python train.py --n_layer=11 --n_experts=16 --d_expert=416 --moe_layers=[0, 1, 2, 3, 4, 5, 6, 7, 8, 9, 10] --balance_loss=0.00182 --norm="layernorm" --init="normal" --optimizer="soap_variant" --lr=0.00305 --warmup_steps=54 --schedule="wsd"
Below are experts of layer 2 (counted from 0) of a mixture-of-experts language model. Rows are named router (the router's row for the expert) and show model dimensions 256-319. Each number is 500 + 50 x the weight over its row's rms, rounded and kept within 0 to 999. Numbers have three digits each.
After each expert's rows: "gets" lists some tokens that make up at least twice as much of what it gets as of all text. This comes from a sample of Wikipedia text that the model never trained on. Tokens count by the router's weight.

# expert 7
router:503488495541520461462445450522482423450463459475499503498494474426560516490535571532475510539388487420519455434595523522587496505469501430537476486509463510500441515542504509492533471570491524
gets: "\n", "/", "E", "N", "W", "---|---|---|---|"

# expert 0
router:475494374485481540503494422527442522481526527516473513462451522530523478499492531490463509474569534444561536466530490626509455501501512435486602476480423534497454423483515550484442429439551513
gets: ",", "n", "s", "),", "d", " 1"

# expert 4
router:588474517524507498506502509568444499560409505540524518548534496557383444480477396531490527488534472454425479490523537544415503588517418438486550481503553489474494506478524568434473498438530512
gets: " and", " to", " was", " is", " for", " his"

# expert 1
router:526502590442463484461458406528470526528496535490431467485480426395505479554589479540574538463537506457529530515576484519510515530538492562399559446534459460501494534496440441455469509525494466
gets: "-", " with", ":", ",", " -", " –"

# expert 3
router:499529430514455457465494381548517476478540530403554425496478473527519422484515648485507523567483485540526548486499466541348498539477446448489490517604458565470545485471544512443455423548539450
gets: " the", " The", " after", "The", " when", " York"

# expert 15
router:512466562560463488444474491498385507478448498495490540456444440465474494509537503540534541481390521515569419434524513538520434509482512432483508486513490488437535397498614531511426526544576596
gets: "s", ")", "==", "===", "\"", " ="

# expert 14
router:548477500524461473483482476534453452397518469467551503514474454412376444506472541428550449490567512493471400567494543482507450504492593416462526450511564459554526468491563588525494397547547451
gets: " of", " in", "'", " at", " from", " on"

# expert 13
router:461504562578443471521500475553384505485471525573469430487480487454501540484438533472562627562498494474449526476503545534420491521452517416459516582519597438448470492510467539484451488510648517
gets: ".", " (", " that", " P", " S", " which"

# expert 5
router:558469543515468553427504527553526417417460521519569484503413416531594453496593512579517482463461443501474449460509607429514436518483501491487554529562465461452615458500441533517494538519494508
gets: ":", " by", " on", " km", " County", " name"

# expert 12
router:502498481623367496424551342547468472466475491518560522494423491373422522551564527500443513440473489489393532441534541526556416488511450500499572533567517499563450503503591468498442425454470455
gets: "|", " 0", " 2", " 1", " 3", " 4"

# expert 2
router:476489514474516414475527512575567468488466462538469522530443518530452414532533393505484592473402566457442475451561493506522483510546559542472500435530479501446488417419476514516517533423565554
gets: "-", " \"", " ", "/", " de", "–"

# expert 11
router:548530496443496537482500481521556480421493443472367515536507587480456479474597493427458556446555485510435549511532407578526471539433508434481513559648505524489529474413528507575471426560574482
gets: " ", " a", " the", " as", " The", " an"

# expert 6
router:527542471619448445520547518519509406439481564456557517578478481395450465466464469492474540570572463527479448439582511505508394507509467398486523561512434541504573459448516538544487442530561485
gets: " |", ";", " he", " He", "=", " but"